config.yaml
activation: "bilinear"
norm: "rmsnorm"
lr: 0.00808
beta1: 0.9
dataset: "wikipedia_en"
Below are experts of layer 3 (counted from 0) of a mixture-of-experts language model. Rows are named router (the router's row for the expert), gate (a neuron's input weights, with its number), up (a neuron's input weights, with its number) and show model dimensions 0-255. Each number is 500 + 50 x the weight over its row's rms, rounded and kept within 0 to 999. Numbers have three digits each.
After each expert's rows: "mostly gets" lists some tokens that are sent to it at least half of the time. This comes from a sample of Wikipedia text that the model never trained on.

# expert 108
router:562457576516468456576460536593518571434441459435522507490582525488454603445606463564411577603517509458493408567440565571523487517493387477503530482448472516530478552580444531465555526512569492576490483478500599452609513460455534439473521461483459433409462541462502468443459437515441517563523519532501509460521453544538561492407566585514419556445458426542482453459556512553480483459487529509520476470454543514528404544512536559550511471443426445461503491479449599518517505468513520434515420521582537557485441475456423567572522537557569542447502442456524520500459485528505447524520503467554448502514618400505490431588505456440522576455477417415518534534543484486460568557550464432556576514473500535479452409565486523449444604531450587540552575486514468509388457516528478
gate0:554537520552513512546586422517529523434544521496550496578431522596502545505551491541546361546442446497495487447533505538564527507542519545511520417581461552431437443493501572498484502463597608496456630428438476498539444493520535473456593541505417533521547474427519667512502598471478461596469470512628458580443521479452502492580524430554546514472534468541495495596531473499477447521379483503588534526519555459459477520485608498501463514488455495529510446433523483523587501471487404546489432508559556560513474479474495371488510407472474559436558554500465523555510509455343523530511499514466493444481528417493513494426499554518491515512467511505514572452515527497468426505570418573470433447543473433412466564381488507431501496417520483474547514496516472474567505502476442
up0:498581516503495460440482499474545520547451565556545464446562486550562501509560452608499428484461447377477504511528504522444557522489508508540535513591505425454396442506565467477496498454478551461473545485455479540494543445586517582444525546501491440544419449461543581553493559512543444482482490469478467526419526354479475521551512425530554504550458519497553472584573462540543497561447516534416572594554547480446493512384527522544466359595503518450499503415573457520572549404489455562552449494491485532609520533557425410437445468469404523447484568430428455505575504461439511511507554579495497546549475512489522435434527465541498433549531529501543501471567350448510447553459466523498476540530453486528453532371551485515553421473522524454491585441572536502527583466483529
mostly gets: " year", " years", " son", " day", " century", "-year"

# expert 23
router:497577458457484473473397577449463552498517501456549480479548486562566546475515508446547512534463474540480485481466556446454477443512437394517416539474515558499518438558463506597539448461455559480586411539532430619428480435483464516508475447505443485505494585564492457491522464483528420532548433441478489465492431467552535506426540482490528443500511455550476485491494518566439539498474489601456496516504556585433497492447375505387532471559520513585579502460533400557449509551492515514560571458545497459507555470450440514431607555512559383570398436527481416634558559522496571518482527554535506462487604468517556505486522445571422557497569491554475557505571550540538485531455459513494470489413585606486487556441530502522532440441459491493433506582525434395421486446517577
gate0:500523497526490525502485508530501519435558530464424398419570485503448541594563440489527598507563496528455476526491558599382481541514428541515540544639438398473484419538518518542513504496584509544490499577409479458545499552416473468531466542438518480470523400438536503486459504520522496502445517476524552396542543511459471479492458512468421488435544486485598451383531471483513542423508437479559512484567469485507544396480567407461485611562503553445487518510457495498500484487567545566554498591631518534465562509512469477478567569517504560494568498527558554587488534555530471400504482426498498495587455535482448469500441601531474526575467474415569481540444472463472469393388527473542472492607465499441565504485528546525505567497457454447510500416480557514472449622542590
up0:518505484501529480488555505437520568492454491488530566426484614495499545528529538546590444535516424514570523478384482440526478464451447508489456469496513533477428531466368549419501504465474491531537466489580447557473465471632499516543554521500490518512485563523498534472561565452445511503555446537508456467489464333560497515494489473517499590563426452411484454553458465553495491564407554512490580500437565490491527535533482561535458486490516541517427418589514525518507442556436544383521574431489502546565463462488576450527462538406495451436491516526533402511527614568511511549469412608499482489519462474496456623537416567479464492438519539492467565552486542478562524459629489521537467369406488438518566551590411519489473549535531489539464439552478448549469450484510389
mostly gets: " ins", "orial", "ability", "bra", " matter", " independence"

# expert 106
router:448508574528491563558548398613480471521506477465431525465456554494512513457442526509497513623513583512432554432542565484479520531456491546440497531480520398577463531437422532462454546514504463574521509455417543545454453538484462419556501460464533418469533451522461558425508544438470439423463537435543534491558501488515518430514413475422515553435457477408562466506485428373518449549438479526564443434412537540540617570558556545489522489393553417468468473619532534520487553537495451405495537542507541479552498436527480478388412467559532537437449468451549463506558374553482456509476431394528445563452449544434420480510517566542532550506430501508477498503585454454565453484486453542479553512407507552555462457487528510541527534473422541474441492516516463467521468416548528
gate1:433482542465493466492452529511460539542466570532503456523390459529466511429505562473534503493521548500457482549485456366444473555506552535523436471502485439424478453477514471575572510509524557460487501347475603557451511490456525451447516418374542381531452433486528547583581480490475455523439404489530517466484457472542565496444471567391513501525594515587460508499452493515486508437441436381582573494566554547624526489602465535440491485472509536527452592504511512460540427442437483503545620500568492469472519560477490476649546466440453465557496502552559486540458503422506484444553481484484454511482506479406525578467465448549591583523624545510462487468509527480516519514441501469399425418493498460505480427452562445432478460521557431478521515553530488491500473475492568
up1:539531465538491520465526451508539491543558370460514547489490532561518501574534462505527494517491457454513412446555553525496510481449442425550553547474580554567510597514521429533474435522559441575478514542495514516467498452532487539637487506546496592407522500533457503425481600482555552550511525524515609522513549529410471471597535406556541531557428499384517501621594537468423426559433464587461420530462524462518399563430541517525472542440484463431614432507428523507473561474570501423513443540516470553580456491534581495389450543517541539545524464495549446433539499516443457542463484504475443460541533546604542390461544485452458464501436463527507516478491452493503489444542457559538519601481519515542390550521460506529513496488430604480597529539513510465517562549431459
mostly gets: " You", " Way", " Is", " Are", " People", " Me"

# expert 31
router:595487453475518571530529464556518472557504596422508477503532533496426606500538478521496476567466519506504436503532503522508515531472403554441476449484518515521533549545461521516445408533424437512511468439449507523505513563492515513479579466478472510396528525522580487479462552455604458401531498487488521441448472532434503491496442459513500451529426453538446409470585510406564390551556471495493623609594503482517457492423519436423475507608535474482532448456429493530494536466547419458555436476531578620549424572501456506501470511540507458527546464443548502416544386535451510587488432468568484636518513457421501480530490503455581565494441418367463500509508555485552474523481450460562471500417554553471538538408558462492481526461531511608538429541479455465553587427521532
gate0:457483568504449518420485479491492579523482563544528426491450438463377505435464447528427419408486582565488511584469521341525553549530512510494427439535497553504446503398429470437493534481491540530440589492411591514482511556567471468451487452430455463490507439569547568536519513459573530553481492500439440460499503555565474585501434489475443512478489485577475557430498543520622418566582437442545555414535485481484483467534502442431565534571469538494412583543472518478485388462467408554542523471579500436593491562494519507487451548430567496526474516471456529460531488485518529481514437548458508557490515417453523492531400537464542467545505591468451536505530541519490363497483497447501406563518450540436475518464502479520537547472517381555489438541623537506539532554432508
up0:513503470436532476405530499517531505458435537485500541517533580531481446589502432533449538589424488570461550401520507567399519426463510497418439437529476537453442546585606474497537491551513510485472484549432587471509506455501535518407377533549360480486495587485470514581534392496475504475485620574558503482461599524456505468489596406520589397496551456590511524534486564538454556439601448540556503566552496472384491453498524456512509493520606464518551538549431590432542469487488437429510469514505563460517487555507564480494514466532450504477483534496473595535544504480505488512475577600508544587509494519504578457425510544456488451487560474514503577546533533495531532430500514445505484445562476418542510459513394478378548625485463490417500569489506503485514504495503523
mostly gets: " because", " what", " those", " whether", " \\", "which"

# expert 1
router:516477475474571490475560427551475478436554526397491594535537451523535510442575562541552518614412524508423490608449438490499559447599550527477463559433448448536459556441516484527403457504578554454478544531480474496506512414539582488510510568467537478482446547488544551482576449453431488501548442432518439478505543509479496489616518526551534425511597466549537555571440409524494453553529474469471538512463507500436485427530496511499529556516541485571396523523440490601472452440523496605450467446491544595450575524459511489578450468437574489524480525523533440487467539520468493542434561506415443569614428485443427470511501523412447501447496506573538517563466479614496448545431453478518470465540551466548570536520492525607566452415519473472489537523494562453581467381426556
gate0:461414445413506397525505518520488502519566519402509606500440457542505511498500495500552546557491455503511454626533536477464486430457509491512563582522521453555515491529486480553479420455486485548476409492487445518484571487464487454552568453451441532497468467523472437460493498508477582458505504518484448481477439429513543595495575513530466542548582466626454562503550437442516410448519545447413516469385574448534511539417513403564458549422480508459392456468502434417479508565592531511607550421406481549493506344522527416492517534482540521412492354531524590555483510467503450549491460578479489506531480479479503488452529476505534451456547497550563492495569370481502535463533487463572392631487532499476487523493480507496448504481452460486510495484551460406540424454561569
up0:542550549540525605509515441541477443460363508520499455540505544507463542468482553532511434540501452445461537364503514544552490565567529572462475449479507586440501622449514513564459477453599548502542471466452578550475503505524538481525483462464498516450475513528552509531534479499433411431541523473546561489519536566506495433538463485512524409485433483482555507484386527460446544512529464608579498541521517484445526458598571511410493433438533488556513505493548565570429433445459418568419488494538560460453431553389500409488450486521450511577564534488497440456530548544527625510536506476505486544524513489509433491442456506562481576430501446483426464582450519507509454557488511479515612435449522566507518487491571343444475507548475514464388402522498567578571567544467421
mostly gets: " within", " Insecta", "NS", " in", " located"

# expert 58
router:595495487514527509467488469492480556417499574434530452391549472605487586573606394411479588559532528462406572529510554512527526433565463492492538410519582621512562506481578513585545506495494555576543546516574472506584544487573520473526552506488527498466487508487502508509490503525499421450502447513570528445554491466399480519481502477585526558442533470455459427447547584492609542568532551526595540577570527496528426520539563443430443481538514529473490566459479494529456511411567565536523493483512588542547467531520414439417582509502444408431545444514502489504564489513416599496605558515574450483536475427573549425459555530470474456517596471503525559422488525529505505474482519501499478509448456500466555541432541517496503510427526503556475500591440437467409520541456585
gate0:391437545567456516458501489492482493503421448501475469503478517559431485394391447433548552457480548546489557525485488567487470594509399536490590529442545589426547455407487411545469461495472482509484408457501466399511473491537499515497556422514523433552457505463499509546444441401434532481489603515442530468508560523492503520576472483555482504551527451438541455473473568574488536495495387537496466504480478489568428457571486518435397573450501499528542606541421542496422475505512439508527549479616541559487590520503559559508511431471445587489444515582580426537473499508530504409489477513401479616465505501484497494581534431465399431485464452430487508553477428551557562447354478422502552508550420454464544492523510508389518467565527534487501542514498506520561544533449496
up0:548421410460520546528575499500622480510593507511454529432466582482447553518517523500579463532564456513511495424484421488336512499493431520535430562569406478587499454519508472529570456505528584461502492507497558535497478449434498422519509463539491508530513583554458511535536591472458532514519406474490605495478480491479487455457439547469577457476444519496520526509481521467475624437570411468566474509554511498561596384555466527470531546472508452531606459556447496529446458564510590354422519515537475480428546446414520491536466553450511550549514570504568560525520472524475512442587479392502443476472477528451482549558510547528447606401554476555486440410439602452456484507506483479506564395500449484455505498449464531482486491494530516443498479450475511440356515512479504
mostly gets: " lack", " considered", " means", " Not", " consider", " call"

# expert 63
router:471421490522490548531571444588475535478531541425469485517474544515446527430463475489550476477447449549441438498613498542601561539594554406465490435453573574481557458539500611542514604419534493503543484480523489505513618507458434589541436513581514545505563436492521486557576461415562511483509430450470486549506532506440466509487551527500472470457602500475480479475481544483437538464450454571487497432468476376584429481488470458478466541471573449499389547469425533503569490485442587501548411432574584523416448461516546514551465507501544487492554481480449555472498490544542539567542563405489564531509515458513524525462502489499516537433402519553522605503566541524487485519448523435553507506444485513603414422610452437476515470529509447550555493600500384404583474482533482
gate1:507526511468509552535482515543454475457481614446551554537501572524517434493512419437517508543498585556514554483479487573490521564453569443491539353579501594406539562522502564607589487524550480471454534511533525483571491433496556540416427483531462574505462488558528495521492439514465501472583567499491427503519468542459446506454527503497512500506490534597484542440490529503517609484527525530491584463544467540450418468535500417521521499460507473532434530480464537540446455497479512603472457479632495487470499592523587479477551552531503606408550436481434563457445592525525439496594444567476551408442577457386520399441539469541405433470520467540490561527580510485515493520572574530414555546536619460483522492475425542565495457443595494561479560508514487407519493449475564
up1:576466578499508528603478535534487376470548507511518583638448562516445478523514442481565489621527485505496487539420502636467472582410531505525536432464428522483519530453455491643515449447431468450447559513480492507464453520489577527369453489565530441550520547468460442496459547518491524465593483498546447500528479491532505482613527481433507476509441519579542520562405440451557616450450503524436603519537485500452513430452459447537516489409493501535448544517494549546468499497476559490460460400496460448475566501500619533472497516500428534496492518509483620451430522554497369500562414507459487371494523445418496470481519505506410477485506445484431548533576451519518537510531401571505507476489519472487477540449535523534456458461554594511454549472432494503520495468604527
mostly gets: " During", " According", "During", " There", "At", "According"

# expert 64
router:492531553550504559568574482595524392493456531458458511566563482528471525512542512519540399585510557540459555451498494492500446569465548542423493466463524582548473502449438467474554496535469505491535527553452563481499494511445559444439528418477436506442396493508515535438459563488491417394541547485504597433476505488513446549535493455499489560459490558510434504489528477427481550514552419474616581481513531512451575463439557491411430513468524401511546512500492537461567497468419557521511446528495564613505425510510570472507417547553452531530544520436527537409558515484493545540554520555498542556461459485490409561498480569620390492483549514430435452586508478444532403437429485492545521425502542438529559532516440519508516448440509444638433422508518520579625544581416490
gate0:573636464566474523507477524416553599462534511475474492502574547568416543510529440448498476609629467461526473499500480498504523510429460547567529525547459509504445463502435578602514430379483533533481531492490575502422546549565592475517481515572549471501543487503427573521501567486488441503541527546503526515549613430526447397492482466561575432504454505447508529436489398428419516545439509547566541592556500646458535431535461520510442443547447488493474457523558519562412555537462415510497495499464474559484532487433502468543556517441500513475516525476488545583466470605420441470487474456459542435438548462428452514460469468507493571492591421569527524469525452530445507496448529529478574518478554499521462593393499431515534506468485417458460510435464645535480519520450510
up0:414323480560516608523542439521444460480530504448522551526362487436480507547444507515522492478465553501421532477530472436532529461476492454420466490574514513547544585428478527419496533512513489478514592438480510562446484429490434589459530486480479590466475530540526528421510495564453462445467486480489516562537477568489523557415467525519542412488532452490430471506423558522454600544543515484549544419437513516554506584453449494426457561522526444564504608513454465502552501496463528538517495521559528517421452536466473493477495550502536486438472417504469476390548459454465561487514505484536437550435506529342552464539487583609543538479459540501438465563501540509627473558453524526454565473527530500524587517429521508455526506598499483568544391475461348377517508525463483
mostly gets: " who", " Binomial", " hyp", " children", " that", " organizations"